Experts of a small language model: 50M parameters.
Below are experts of layer 6 (counted from 0) of a mixture-of-experts language model. Rows are named router (the router's row for the expert), up (a neuron's input weights, with its number) and show model dimensions 0-191. Each number is 128 + 32 x the weight over its row's rms, rounded and kept within 0 to 255.
After each expert's rows: "gets" lists some tokens that make up at least twice as much of what it gets as of all text. This comes from a sample of Wikipedia text that the model never trained on. Tokens count by the router's weight.

# expert 17
router [172 170  95 152 156 154  63 106 174  84 195  92 129 171 110 155 100 104 209 138 121  78 114 155 113 118 164 155  98  93 144 109 113 133 152 130 112 200 139 160 130 138 153 179 127 180 152 172 161 154 169 113 133 126 101 154 122 164  93 168  97 119 120 169 119 119 104 138 163  79 104 135  89  77 115 208 178 105 137 210  74 168 117  82 123  56 124 155 148 156 114  95  91 179 162 116 113  97 136  85 111 138 161 138 125 108 173 160 143 157 163 160  81 195 188 125 105 150 110 154 164 173 121 135 162 155  77 147 162 106  78 190 114 150 126 111 103 104 132  97 156  69  69 141 142 129  92 155 126 104 159 107  91 156 158 136 139 144 158 167 109 149  93 125 117 118 109 127 107  60 127 164 151 110 155 131 128 129 126 190 116 129 157 131 102 108 132  97 146 119 149 174]
up0 [140 143 171  70 128 176 176 104 167  77 152 121 108 140 133 138 112  83  96  87  93 118 129 130 115 130 106 105 142 121 169  96  90 112 127 137 146 150  99 144 176 113  93 108 121 132 140 157  99 183 100 145 158 115 146 139 115 151 119 190 135 135 186 124 130 110  81 148 142  96 162  51 123  69 140 170 120 135 108 206 129 145 110 113 125 129 106 173 115 183  80 128 163 153 109  86  95 143 165 143 164  93  75  87 109 119 100 132 140 182  96 169 113  86 101  95 170 168 162  86 140 114 162 118 124 124 135  92 108 168 154 179 100 182  67 146 105 139 144 110  70  95 188 111 118 117 125 135  58 177 150 196 108 184 162  86 175 170 109 160  78 107 126 146 176 106  91 151 168 159  96 115 109  72  99 105  86 127  81 116 125 175 104  63 149  81 117 104 135 136 163 155]
gets: "-", " —", " -", " York", " such", " American"

# expert 5
router [ 97 162 100 127 133 137 160  85 122 130 143 161  59 115 136 182 149 140 151 114 149 167 142 156 127 131 160 113 135 110 138 123 178 150 124 161 157 163 133  70  79 126 121 118 155  27  87  58 195 140 128 102 131  92 135  63  84 122 161  65  98 106  98 122 153 151 104  83  99  83 141  90 163 120 146 138 164  81 196 135 138 122 140  80 162 136 187 153 164 129 152 126  88 150 112 146 166 104 100 198 133 124 111 127 155 114 137 143 124 175 105 163 159 191 145 165 150 144 181  97 138  93 109 182 128 169 118 142 209 107  90 152 100 104 103  82 127 141 120 110 138 141  74 136 118 143 173 149 100 130 138  88 105 115  92 132 144 136 161  92 142 108 182 151 179 139  88  96  93  99 127 167 114  91  94 162 142 105 177  64 204 112 157 134 148 160 166 145 138  82 112 154]
up0 [151 163  94 100 106 131 134 137 196 147 112 126 167 154 123 137 160 180  93 145 104 152 124 152 135 142 169 145 148 106 115 177  98 110 168 144 137 147 116 173 139 153 124  59 124 106  88 113 123 163  85 107 163 113 154 141 108 104 164 144  67 116 119 139 124 164  63 255 116  74 141  98 149 165  90 125 151 108 156 118 124 145 102 163  89 151 164 121 138  79 112 103  89  84 124 143 174  90 123 163 149 175  93 134  55  94 106 170 156 138 182 125 162 105  93 106 182 131  72  77  82 134 118 103  96 114  92  96 105 171 139  90 120 132 129 125 155 131  68 145 125 144 202 129 118 131 172 124 117 104 113  83 151 162 103 118 130 126 139 156 114 108 189 148 182 141  64 125 114  84 121 142 133 110 142 137 106 155 166  47 107  69 139 127 166 136 155 200 120  78 153 104]
gets: ")", " was", "–19", "s", " were", "–18"

# expert 12
router [109  82  89  90 131 112 157 145 125 152 176 167 110 128  73 107 138 186  87 186 121 109 125 133  55  96 145  57  74 144 129 152  74 149 135 122 161 139 177 107  84 151  90 175 138  98 144  90 187 104  97 136 139 168 160 169 112 150 175 103  83  52 110 126  88 156  89 128  62 156 140 140  75 148 162 178 121  87 124 129 127 123 136  94 165 167 124 117 163 110 181 120  82 124 183 106 101 121 123  93 128 105 141 103 100 107 115  98 146 128 111 137 155 108 145 137 146 147 156 184 125 144 109 108 152 140 119 142 140 125 142 154 116 170 104  71 176 120 164 105 131  96  96 155 115 165 106 156 131 117 148 104  90 141 181 146 161 151 135 177 172 146 109 114 154  70 112 167  96 164  97 152  77 107 119 128 157 117 136 217 135 178  87 131  99 160 152 192  74 110  39 144]
up0 [136 149 119  86 108  47 153 139  93 128 133  89 124 138 142 135 167 126 120 156 171 115 151 124 147 158 132 192 106  98 131 116 136 140  73  66 118 119 119 127 157 110 159 148 126 157 183 145 111  22 118 219 106 143  73  68 189 176 133 139 140 144 131  99  58 124 146 103 127  69  80 181 118 105  84 123 134 164 150 115 167 147 179 142  64 136 157 106 103  83  95 131 135 156 147 169 149 122 163 108 109 128 139  93 117 124 156 146 161 160 106 110  59 107 133 116 103 157 154 135  84 114 181 150 104 162 160 174  95  75 111 126 209 145 213 160 127 111 167 111  77 128 154 122 114 153 144 132  99 148 145 108 163 124 139 145 148 138 172 111 102 123 115  86 105 137  87 157 120 167  61 157 102 105 159 108  81 147  91 169 130  99  96 108 153 176 117 150  87 120 150 145]
gets: " to", " on", " he", " He", " who", " would"

# expert 6
router [ 84  72  94 170 123 134 181  92 155  92 127 156 106 137 143 162  45 126 127 181 181 149 211 137  76 107 158 154  91 128  89  97 124 119 108  74 160 130 135  75 153 104 176 128 191 146 133 131 138  74 158 116  96 102  73 100 147 150  90  80  93  95 138 114 137 174 139 128 128 126 136 135  93 110 129  96 122 141 143 116 120 170 120  69 137 177 129 139 147 148 170  54  99 130  87 187  69 111 128 152 153 113 135 109 135 103 181 142  63 178 102 165  86 150 141  92 119 165 175 135 141 115 129 143 136 170 101 153 153  60 105  80 162 124 102  83 122 125 165 158 162  93 148 127 160 121 158 134 165 139 146  86  98 125 122 157 165 124 116 113 119 127 112  68 126 219 128 175 110 111 140 157 143 101  79 169 105 112 158  86 189 124 149 143 117 139 188 131 102  94 165 149]
up11 [ 93 156 141 114 182 102 153 141 123 137  94 192 154  95 114  86 145 179 102 140  85 115 163 103 139  68  98 136 135 156 160  71 117 143 215  88 124 126 154 126 191 111  89  99 145 143 151 172 107 118  93 171 113 169 137 140 126 131 104  89 110  58  90 103 104 142 128  69  84 135 143  89  92 149 144 121  84 123 105 150 126 161  80 219  79 199 160 118 111 157 133 116  81 154 159 167 101  73 123 149 103 141 108 146 157 121 140 112 130 184  84 132  85  74  87 178 151 158 130 115 161 107 154 118 166 121 129 106  68 130 132  82 136 150 138 133  95 118 107 133 152 147 138  75 203  97 212 119  74 170 107 148 178  82 135 119  75  92 174 117 122 137 135  80 142 127 160 121 112 163 122 116 127 113 161 102 119 108 139 121  82 154 126  64  89 111 113 164  96 139 125 128]
gets: " A", "A", " a", " I", "a", " C"

# expert 16
router [ 70 135 158 156 122 160 161 151  88  83  86 132  90  98  64 114 106  89 188 133 172 108 142 182 130 118 180 132  87 105 115 158 134 137 117 128 177 176 120  86  95 141 154 119 112  98 117 138  98  83 118 129  74  77  91 119 136 109 131 115 134  98 163 147 123 164  85 151 210  90 164 131 137 121 151 117 127 151 157 136 104 145 146  95 162  71 127 166 163 162 132  93 128 158 140 185 116 198 170 136 160  91 139 174 136 150  83 132 117 147 118 127 116 151 135 114 150 167  97 166  99 103 113 113 138 205 120 174 120 127  90 128 104  94 117  89 159 153 182 133 131 131 137 180 110  97 103 153 157 156 156  47 132 126 140 162 176 155 132 118 136 122  39 170 197 117 182 120 107  74 165 118 126  93 170 156 100 116 178 121 167 107 165 108 136 194 190 134 118  94 162 178]
up12 [109 136 145  95 143 155 121 213  39 131 134 143  30 120 121 133 161 144 114 155 107  99  87  85 169 117 134 144 130  73 116 101  84 149  82  65 164 106  82 118 121  96  94 139 116 127 117 127 134  99 144 146 131 126 189 124 104 141 131 116 133 109 129  95 127 159  98 142 112 127 130  97 206 129 148 102 101 181 109 151 148 105 140 150 119 135 149 118 115  95 144 197  84 131  90  79 109 181  65 165 110  83 116 150 164 145  74 108 125 177 204 106 134  99 170 106 148 163 116 149  98 114 103 136 130 165 178 108  88  99  97 165 145 102 109 137 159 132 152 164 155 115 136 186  87 121 105 165  24 104  89 114 147 124 104 132 147  72  92 122 103 108 128 113 140  84 143 129 115  64 126 151 158 178 170 150 109 162 184  62 152 180 121 148 133 147 100 139 112 132  91 169]
gets: " 1", " 2", " 3", " 0", " 4", " 5"

# expert 8
router [ 41 100  99 224 111 183 134  81 140  96 178 121 145 118 157 119 148 137 197  78 156 127 115 167  73 152 167  88 132 132 161 104 120 139 134 113 145 150 183 130 194 109 127 148 117 115 111 102 150 149 152  59 189 100 102  64  92 128 137  86 119 137  84 110  96 160 160 105 175 158  95 119  99 119 120 113 191 117 154  95  90 186 104 158 184 147 119 114 118 157 115 100 109 154  91 163  89 160  58 175 163  91 131 153 108 177 164  87  83 135 158 140 102 158 116 162 145 153 119 110 119 124 105 141 100 110 150 140 149 132  91 159 135 125 158 132  66 144 160 151 158  94 110 116 167 140 144 153 147  95 167 142  77 137 130 189 146 118  92  98 152 186 155 130  85 151 149 131  97 171 126 172 145 111 152 110 140  85 174 112 193 109 145  99 111 178 135 182  89 108 142 127]
up0 [109 125  97 127 112 194  88 108 110 211 114 145 115 158 112  58 122 164 177  79 160 164 128 142 157 160  83 162 160 145 149 120 121 165 128 106 111 141 180 154 150 148 144 116  72 131 114 133 140 188 152 152 102  94 133 157  95 145 194  58 207 159 147 146 114 108 135 173  52 152 110 129 148 100 153 149 140  50 184 147 129 138 158 128 154 169  97 100 130 143 123 114 156 108 146 145 183 124  99  88 111  90 111 130 113 128  99 101 125  84 156 128 109  80 161 174 135  83  93  90 178 109 148 122 162 147 123  90 105 134 133 121 120 141  86 171 126 123 145 150 136 135 139 119  51  98 210  37 116 128 189 148 197  76 125 152  87 144 113 131  69 144 169 136 115 106 166 146 143 116 147  85 152  92 129 119 120 153 174 102 125 132 156 125 121 175 150 173 114 108 139  98]
gets: " in", " In", "In", " January", " May", " September"

# expert 15
router [ 80 151 120 148 152 144 121 182 157 103 138 159 173 100  93 132 142 127 150  81 115 140 174 159 131 158 176 173 203 118 135 122 165 164 152 152 118 131 147 136  90 136  95 141 130  53 178  77 172 129 153  91 133 117  88 193 109 130 151 148 121  69 152 112 176 155 115 105 166 151 138  90 164 110 144 145 135  97 102 176  91 135 149  95 175 184 130 112  81 158 191 131  95  98 137 131 140  86 105 105 118 114 132 163  96 124 173 120  86 100 158  82 127  85 148  89 142 148 161 140 160 151 117 145 157 138 105 105  78 109 107 109 163  80  85 144 176 174 141 181 142 136 159 119 140 125 117 146 177 156 183 146 153  89 157 181  77 131 147  99 138 141  92 169  51 137 172  87  81  54 138 117 218 116 112 143 160  74 157 115 168  98 134 150 122 104 141 130  72 107 125 170]
up12 [133 119 126 191  94  93  83 151  74 147 118 189 168 148 154 132 111 144 127 162  55 168 131  91 179 139 118 134 128 141 155  84  81  90 169 160 124  86 101 135 153 144 116 155 163 125  92 141 124 144 143 170 120 177 139 153 168 136  74  72 137 150 132 194 165 172 158 159 119 156 117 217 108 161  99 136 168 145 135 155 144 120  99 101 124 127 177 174  99 114 137 110 127  83 115 121 152 168 120 161 133 107  74 137 102 142 175 115 142 147 131 130 155 115 102 135  90  74 150 121 171 181  65 179 147 218 110 147  79 118 108 100 108 122 169 185 214  89 122 135 149  97 130 168 151 192 102 120 148 124  91 125 144 139 173  86 141 156 128 152 119 150 177 157 112 111 119 157  91 111 122  93 186 131  93  68  69 155 126 112 127 167 103 110 155 179 141  96  98 142 113 157]
gets: " |", ";", "---|---|---|---|", "|---|---|", "}", " 0;"

# expert 0
router [138 155 118 146 140 149 110  53 161 174 125 107 128 154 161 103 127  86 125 139 167 147 102 158 121 156 161  72 154 131 162 120 165 125 156  97 132  70 185 150 198 145 127  52  85 185 149 167 139 113  97 142 178 175 152  64 122 111 133 124 117 183 146 158  60 112 186 137  93 183 123 137 120 136 156 133 168 161 104 153 138 182 181 100 131 137 157 124 190 150 168 128  99 174  92 108 175  81 181  87 107 138 149 172 148 112 118 114  81 142 168 111 102 173  48 127 171 160  96 147 139 121 127 187 179 108  72 177 137 142 101 152  96 113 151 116 108 167 119 125 125 190 116 185 101 138 128 172 158 115 171 129 104 165 123  87 119  80 108 115 113 155 159 201  79 146 121 150 137 137 119 136  95 109 112 166 119  84 123 127 149 126  72 100 128 111 120 109 111 102 135 164]
up0 [165 147 155 142 114 182 171 136 113 158 130  81  95 201 190 147 162 114  99 125 141 121  80 129 140 123  78 154 122 131 139 166 127  96 100  90  97 167 134 102 136 111 165  85 163 142  82 163  49  84 134 154 155 129 133  82 102 121  63 136  97 117  76 166 167 170 158 157  94 110 150 155 142  84 107  93 102 111 141  97 167  96 159 221 129 157 106 178 161  95 134 125 129 139  92 119 143  62  84 142  98 173 101 129 104 146  97 133 167  92 156 179  91 103  97 147 126 113 116  93  47 114 154 193 159  77 135 157 117 135 153  86 103 113 161 168 125 150 142 117  73 163 185  97  88 129 108 153 124 105 155 153 158 107 118  87 133 102  87 107  97 151 166 126  87 121 122 164 127 133  96 170  88 125 178 190 102 111 147 110 153  63  84 123 150 145 144 167 152 147 112  91]
gets: ":", " |", " /", ";", " –", "):"

# expert 14
router [114 168 110 123 187 138 110 129 127 150  26 138 140 133 174 107 143  91 108 124 129  68 171 134 147 115 149  99  92  58 127 106  79  89 123 119 149 164 142 139  56 117 142 157 168 143 208 141 141  89 118 112 162  83  93 119  86 172 123 106  76 166 106 155  66 159 118 106 114 158 115 102 129 101 128 171 139 190 120 138 116 155 109  69  68 111 113 117  97 109 154 116 133 128 125 106  97  98 119 188 112 118 137 198 156  71 180  90 125 177  91 233 145  93 114  96  87 101 172 137 189 152 139 140 142  99 144 116 143  82 117 129 151 195 121 137 167 135 173 164  99 149 111 159 130 124 144 109 127 196 138 128 115 167 140 180 137 153 141  97 112 173 145 129 105 154 151 167  71 164  82 131 126 175  89 145 162 120 119 149 151  81 114 147 123 149 157 131 140 125 113  88]
up0 [147 103 139 139 162 137 193 157 118 134  86 164 156 133  71 130 119 107 139  94 114 115 159 145 170 155 101 186  80 118 171 144 128 156 118 145 142 120 122 122 112 154 154  57 142 123 154 127 164 149  97 126  69 138 146 163 123 155 148 109 179 171 175  93 232 135  65 147  92 152 108 120 111 129 237 118  99  97 167 140 137 125 133 172 113 124  90  89  76 118 106 148 149 193 128 126 104 122 148 120 154 102 110 111 117  99 154 166 107 137 114 170 126 158 139 116 187 108 116  51 158 127 117  65 130 142 107 100 103 124 121 154 128 185 131 141  88 143 155  93 107 152 163 154 114 149  69  85 123 123 174 121 189 127 119 163 178 166 135  74 127 104  93  86 227  83 152 144 132 226 102 130 136  90 171 139 123 158 122  94 151 116 134  98 139 111 134 109 129 160 146 112]
gets: " for", " years", " over", "s", " than", " more"

# expert 26
router [ 94 138  87 136 179 137 116  91 140 143 123 159  89 159 144  93 151 127 174 123 103 113 115 102 134 100 157 136 130 138 125  97 103 142 118 182  81 151 142 148 102 187 132 183  91  85 112 137 136 151 186 137 125 173  63 121  86 125  84  85 108 153  98  74 116 117 110  74 134 177 188 158 152 107 161 120 154  68 118  88 120 125 115 117 141  89 108 169 135 166 160 104 116 146 141 107 134  89  79 170 155 112 200 170 169 173 153 120  74 153  84 163 142 161  93 112 110 133 119 167  89  98 134 169 133 170 111  73 138 113 138 179 201 101 127 120  54 132 108 179 124 152  67  74 160 114 134 155 143 151 153 162  85 102 126  91 161  88 127 119 175 108 109 168 109  91 114 108 132 150 182 169 195  99  62 163  79 125 104  73 110 168 163 138 100 160 130 116 119 172 143 105]
up0 [103 131  83  89 129 154 124 165 124 199 145 123 127  86 139  90 138 114 136 157 159 154 166 127 189  97 155 140 174 158 212 166  89 108 137 130 131 142 135 141 143 143 122 171 178 118 161 125 100 143 114 120 103  96 146  90 163 112 125 114 105 171 146 142  66 138 131 136 162 146 120 135 109 149  18  74  73  70 135 163 133  99 111 196 112 117 105 132  79 165 115 124 144 172 125 106 145  93 125 150 132 194 179 100 175 114 108 140 190 200 129 195  97  98 138 144 150 129 125 152 154 102 150 147 137 181 129 112  78 129 105 139 109 181 160 132 130 148 134 145  83 123 140 175 156 102 126 154 121 149 167 198 113 148  98 114 108 119 127 106  80 162  81 135 113  95  87 106 181  78 113 178 147 109 143  87 173 180  95 148  59 118 139 104 158 117 125 143 159 132 100 208]
gets: ".", ").", "\".", ".\"", " US", " 3."

# expert 7
router [160 106 100 143 166  98 166  90 148 114  73 118 151 138 114  57  98 173 161  97 105 166 125 158  75 142 156 138  98 160 111  95 166 162 103 162 100 106 115  77 215 127 151  85 143 100  96 134 154  86 123 104 160  81 128 115 149 132 118 110 150 130 179 144 106 193 144 120 134 122 159  80 165 124 111  99  95 194 127  83 122 164 116 153 161 104 187  81 113  83 131 122 145 158 177 124 151 134 120 123 132 118 100 160 111  92 101 124 101 119 173 151 125 173 127  99 126 119 133 151 177 168  79  85  56 119 142 174 133 118 117 146 178 179 158 181 127 127  86 117 129  80 146  95 137 158  72  53 145 146  59 182 141 108 141 105 155 115 148 113 168 158 113  51  68 173 182 104 112 184 156 128 144 130 136 139 148 147 107 132 112 159 131  67  63 116 132 128 170 114 112 104]
up0 [148 135 127 135 149 141 165 131 114  91 167  68 103  98 169  56 153 174 166 141 126 198 162 140 162 118  96 156 117 178 124  85 132 143 144  92 139 118  54  64 135 114 141 116 119 186 135 126 146 107 182 102 146  87 175 134 130 170 132 111 186  87 124 105  75 148 108 149 135 127 115 121 134 178 105 109 133 141  89  82 171 117  94 178 100  94 147 106 147  95  85 106 168 104 127  96  80 140 158  72 139  97 103 135  95  98 180 133 110  51 151 129 106  84  92 113 137  68  97 122 122 174 146 108 136 122 190 168 166 124 111 108 209 168 158 107 149  95 146  87 134 109 151 163  26 149 110  78 117 113 115 134 123 144 134 127 103 159  82 125 145 139 125  84 158 109 149 117 143 139 100  86 127 100 163 151 174 156 123 142 114 116 158 112  71 158  84  68 133  97  80 180]
gets: " in", "c", " not", "s", "d", "t"

# expert 21
router [142 104 136 128 121 118 106 138 181 117 125 116 143 104  87  83 122 107  97 106 146 126 160 157 118 109 117  97 160 188 153 128 136 173 142 170 132 153 135  78  62 148 158 133 136 187 128 140 129  76 109 133 138  83  68 121 159 160  90 176  86  89 113 183 148 159  79 146 156 162 165  82 104 114 204 111 195  86 187 115 106 120 150 112 140  45 107 207 132 178 141 112 105 142  70 167 114 122 115 167 112 106 183 143 172 139 151 183 130 179 159 146 132 130 120 122 121 150 138 161 105  97 102 137 136 164  95 117 145 121  77 123 182  99 134 165 109  97 178 120 134 149 175 122 142 102 124 180 183  98 142 179 126 210  90 119 167  93 120  86 127 143  97  54 126 146 160 108 177 106 121 171 162 112 167 141 137 115 152  99 129 117 125 186 184 143 120 135 169 120 175 136]
up0 [ 67 109  76  71 165 123 248 155 179 125 111 115 140 195 107 107  94  92 162  93  76 145 148 159 148 138  73 134 139 105 100 125 162  97 148 142  98 127 113 144 121 126 110 119 112  99 141 142 161 122 123 112  89 159 204 159 128 152 146 117 191 122 129 135 116 106  96 167 162  43  89 162 187 170 107 145  99 140  93 148 157 142  53  96 118 108 131 162 159 100 109 113 101  94 118 149 158 119 142  97 125 164 185 149 135  96 105 131 155 120 160  79 175 115 104 158 160 126 165 147 133 135 182 118 146 134 124 127 131  83 127 138 133 100 178  41 159 100  77  83 112 143  73 130  54 140 162 133 133  96 121 135 131 133 119 143 160  84 113 121 120 150  96 107 145 133 190  99 162  56 146  95 169 151  72 152 182 185 127 102 105 135 127 154 147 128 133 121 136 155 152 100]
gets: "|", " ", " 0", " —", " United", "N"

# expert 18
router [116 119 119 121  87 118  70 148 163 123 118  69 135 177  80 128  92  89 184 183 154 127 153 173  88 150 129 172 145 123  71 118 117 140 112 127 158 140 105  73 160 138 144 154 196 167 178 159  86 105 137 138 149  66 129  86 155 191 138 129 113  85 109  98 128 138 108 157 169 171 110 117 111 121 135 161  84 136 134 156 149 101 147 104  87 132 135  77 147  97 132  74 159 126 126 122 164 120 116 156 152  98 167 167 173  63 124 115 179 144  66  92 146 139 167  68 126 170 159 131 123 107  83 143 170 162  91 142 134 142 139  96 183  96 112 106 101 109 181 128 126 101 120 208 156 102 154 123 180 143 162 112 159 143 132  93 160 133 147 110 132 144  97 147 141 170 163 179 122  66 147 166 161 117 128 156 122 120 132 104 162  61 189 194 179 143  99 143  93 137 208 109]
up0 [115  95 181 106 102 161  77 133 166 137 117  65 175 122 109 153 111 160 108 123 166 165  93 127 107 165 215 144 134 157 150 153 162 115 149 116 166 143 116  85 104 123 137 163 113 133  81 164 141 102 138 133 155 102 156 153  63  92  65 148 117 105 157 126 144 160 116 140 107 107 147 171 107  81 141 112  42  95 149 140 143  88 115  84 114  99 165 146 101 104  98 173 138 114 149  76  96 113 110  90  96 131  73 162 160 109  47  99 175 129 119  88 142  96 175 125 116 133 179 138  97 107  87  32 134 185 116 114 112 161 182  94  97 105 115  91  94 102 131 158 129 138 148 114 135 174 140 171 154 194  50 142 131 112 136 134  95 106 146 126 183 114 124  71 142 103 141 172 183 163  99 100 132  84  99 174 152  97 154 105  97 134 151  96 135 116  93 119  77 151 118 101]
gets: " |", ")", " of", "·", "er", ";"

# expert 24
router [147  81  60 165 151  67 186 112 159 153 134 170 171 137 100 135 181 127 122  95 116 130 190 114  91 100 145 161  83 183 153 111 153 172 108 134 163 137  71 110  98 177 132 116 115 121 172 139 145 159 128 108 133 190  84  99 174 133 139 152  98 111  89  53 104 134 130  53 184 116 130  57  87 150 136 130 108 121 179 123 128 151 142 206 107 149 145 106 155  61 148 114 114 174 118 180 168 132 108 158 155 124 143 143 143 137 144 121 104 113  94 132 123 129  95 170 157 132 109 141  91  96 132 159 152 119 126 150 143 124 125 191 134 133 138 123 188 165 139  90 202 160 113 192 155 123 155 181  76 121 171 126 124  62 138  51 158 122 133 154 155 161 123 154  95 106 185  91 135  57 145 148 114  98 113 136 134  55 119 135 132 131  82 106 113 143 145 144 133 131 133 152]
up0 [126  74  84 129 125 157  86 129 135 111 149 155 110 134 190  76  96 181 153  76 119 107 140 129 166 163 166 218 188 148 147 109 112 113 132 135 149 120  94 166 130 113  99 110  67 169 161 147 132 118 172  95 171  74 171 111 156 119 125 136 110 124 119 126 143  95 128  83 115 119 181 106 115 108 139 172 139 124 123 103  70 111 126  96  91 112 124 136 110 128 110 112 111  86 181 157 122  92 131 190 125  82 114 126 115 177 107 167 153 112 136 140 156 116 124 126  61 159  93 165 188 128 139  82 124 151 131  96 148 163 184 170 137 171 159 154 145 142 119 175  84 128 206 120 201 146 226 164 104 153 148 137 145 119 123 121 110 166 140 128 119 133  92  70 127 108 153  65 110 106 119  95 134 152 128  95 111 175 118 101 145 131 152 101 108 110  72  19 181 115 130  97]
gets: ",", " is", " was", " =", "),", ")"

# expert 3
router [165 121 128 116 102 128 136  67  89  95 131 140 136 194 135 170 121 130 108 132 129 154 148 144 173 155  94 112 128 105 163  93 164 158 193 107 126 125 124 118 138 146 129 149 135 126  96 124 125 174  67 123 136 142 117 113 137  63 130 133 138 156 107 131 103 128 127  87 158  95 117 134 126 108  43 184 211  71 114 136 120  78 157 112 134 154 117 185 172 184 149 153 147 135 138 140 175  63  87 155 137 100 162 137 171  93 162 169 113 160 116 142 162 158  63 198 148 152  86 159 153  66 130 142 166 136  94  64 155  92  85 170 183  72 106 115 114 169 113 122  67 187  83 124 115 135  83 138 107 111 177 161 107 129  74 102 143  95 159  85 147 133 140 145 144 139  93 174 112 152 115 121  67 117 145 124 165  91 180 118 139  76 103 136 126 155 157 168 185 165 165 153]
up0 [101 144 172  95 114 187 148 122  85 181 100 149 144 132 131 157 106 121 151 151 157 132 132 159 139 165 156 171  95 164 146 185 110  75 147 162  95  69  38 127 172  93 111 110  99 151 163 158 170 110 137 165 201 114 121 167 161  64 157 136  87 130 152 139 109 173 160 114  94 106 120 122 189  55 165 181 145 142 109 151 125 113 104 170 148 132 125  96 109 140 118 125  56  58 162 169 106  97 156 119 119  83  97 194 132 111  51 106 179  82  94 155 108 119 117 134 171 113 111 131 165 120  67 126  76 129 143  62 124 107 125 157 110 162  86 131 132 103 107 149 125 154 167 113 100 160  83 154  75 178 152 155 132 139 147 126 131 168 130  90 163 119 119 152 117 123 138 145 113 138 128 110 107 146 131 185 131 150 142  66 168 159 115 129 195  66 132 128 137 127  86 112]
gets: "\n", "==", "===", " ==", " ===", "===="

# expert 29
router [151 103 157 157  88 135 150 139 192 144 148 116 117 110 145 127 125 140 139 151  93  80 118 142 152  71 172 138 133  79 138 110 175 142 134 149 102 161 141 160 142 105 168 133 152 121 134 181 113 146 163  90 167 172  79  83 139 143  99 136 113  70  80 145  99  74 102  91 140 155 163 172  55  75 179 128 147  76 145  70  57 150 149 114 141 168 145 112 103 178 133 160 130 153 156 174 142 116 128 152 164 111 155 124 128 102 139  94 132 141 190 185 170 109 155 161 129 146 184  91 182 153  99 135 136 187  94 111 160  93 142 139 149  88  60 113 143 143 183 122 119 104 174 128 140 145 157 196 138 170 125 151  63  77 191 142 196 101 147 168 115 136  70 100 114 136  83  75 108 116 150 134 156 159  78 149 141 139 131 170  91 160 112 154 137 182 148 154  99 121 116 136]
up0 [146 125 162 108 136 106 145 128 144 165 156 170 137 108 141 168 120 130 188 174 124 164  95  79 107 137 160 150 150 132 162 119 190 111 146 168  80 206 129 120 142  98 122 129 117 190  98  52  84 116 184 168  64  88 173 140 100 136 134 140 107 109  83 145 184 114 160 108  71 167 142 117 110  59 128 110 140 143 106 122 110  83 128 155 145 105  51 167 167  94 116 114 131 131 140  94 158 148 126 103 119  58 145  50 116 162 118 127 107 118  65  97 199 150 101 112 105 137 128 185 180 157 113  89 182 139 157 120 100 187 117 168  98 164  84 113 134 156  96  92 130  91 153 169  84 125 138  95  67 133  93 148 155 151 150 128 119 128  52 187 120 104 135 160 145  88  81  98 138  97 129 178 141 103 150 106 152  89 112 138 122 130 135 111  83 132 128 137 124 176 119 113]
gets: " (", " \"", "'", " '", "(", " "

# expert 10
router [121  47 123 155 151 174 153  99 130  89 118 137 139 123 106 163  67 130 104 169 168  85 155 185  88 112 166 127  92  81  38 109 148 150 101  75 154 168 139 104 129 121 157 165 199  94 113 135 173  70 110 107 149 109 102  87 132 161 140  95 102  72 102 142 113 148 129 101 149 174 118 105 137 126 139 100 128 191 148 143 121 134 139  46 126 188 166 119 143 137 121  74 132 149 116 166 112 101 145 163 189 105 165 115 161 114 135 127 142 158  88 133 110 150 192  87 134 139 172 157 135 151  90 189 142 172 123 182 169  82  81  94 138 110  95 110 118 139 167 130 118 118 143 160 138 136 106 151 168 130 141  73 128 143 132 139 154 109 125 124 144 159 132 169 137 204 143 100 112  91 137 184 146 188  81 163 148  94 121 145 184 122 151 140 113 166 163 180  63  71 126 143]
up0 [121 159 175  77  92 102 120 113 124 168 176 191 127  94 160 123 149 101 159 149  82  74 109 146 128 189 153 104 124 150 162  99 114 111 144  71 107 127 111  86 152  84 120  44 107 121 169 107 117 183 158  93  99  95 153 102 148 119  69 179 132 103 125 111 164 143 119 169 122 180 117 117 125 172  85 145 157  75 138 106  82 116 142 149 159 107  71  99 157 161 123 127 107 117 152 148 117 143 186  74 108 157  84 144 121 109 119  95 201 133 152 185 141  97 146 104 108 125 127  92 119 141 111  81 169 122 182  94 137 115 120  83 134 164 129 117  85  83 144  73 187 150 143 120 129 140 199  99  84 121  75 152  86 109  93 181 173 136  64 105 122 141 125 114 164 134 126 174 130 127 103 125 154  79 187  79  94 174 133 175 127 167 158 138 121  81 126 149 166 113 182 119]
gets: ",", " and", " of", " de", " La", " from"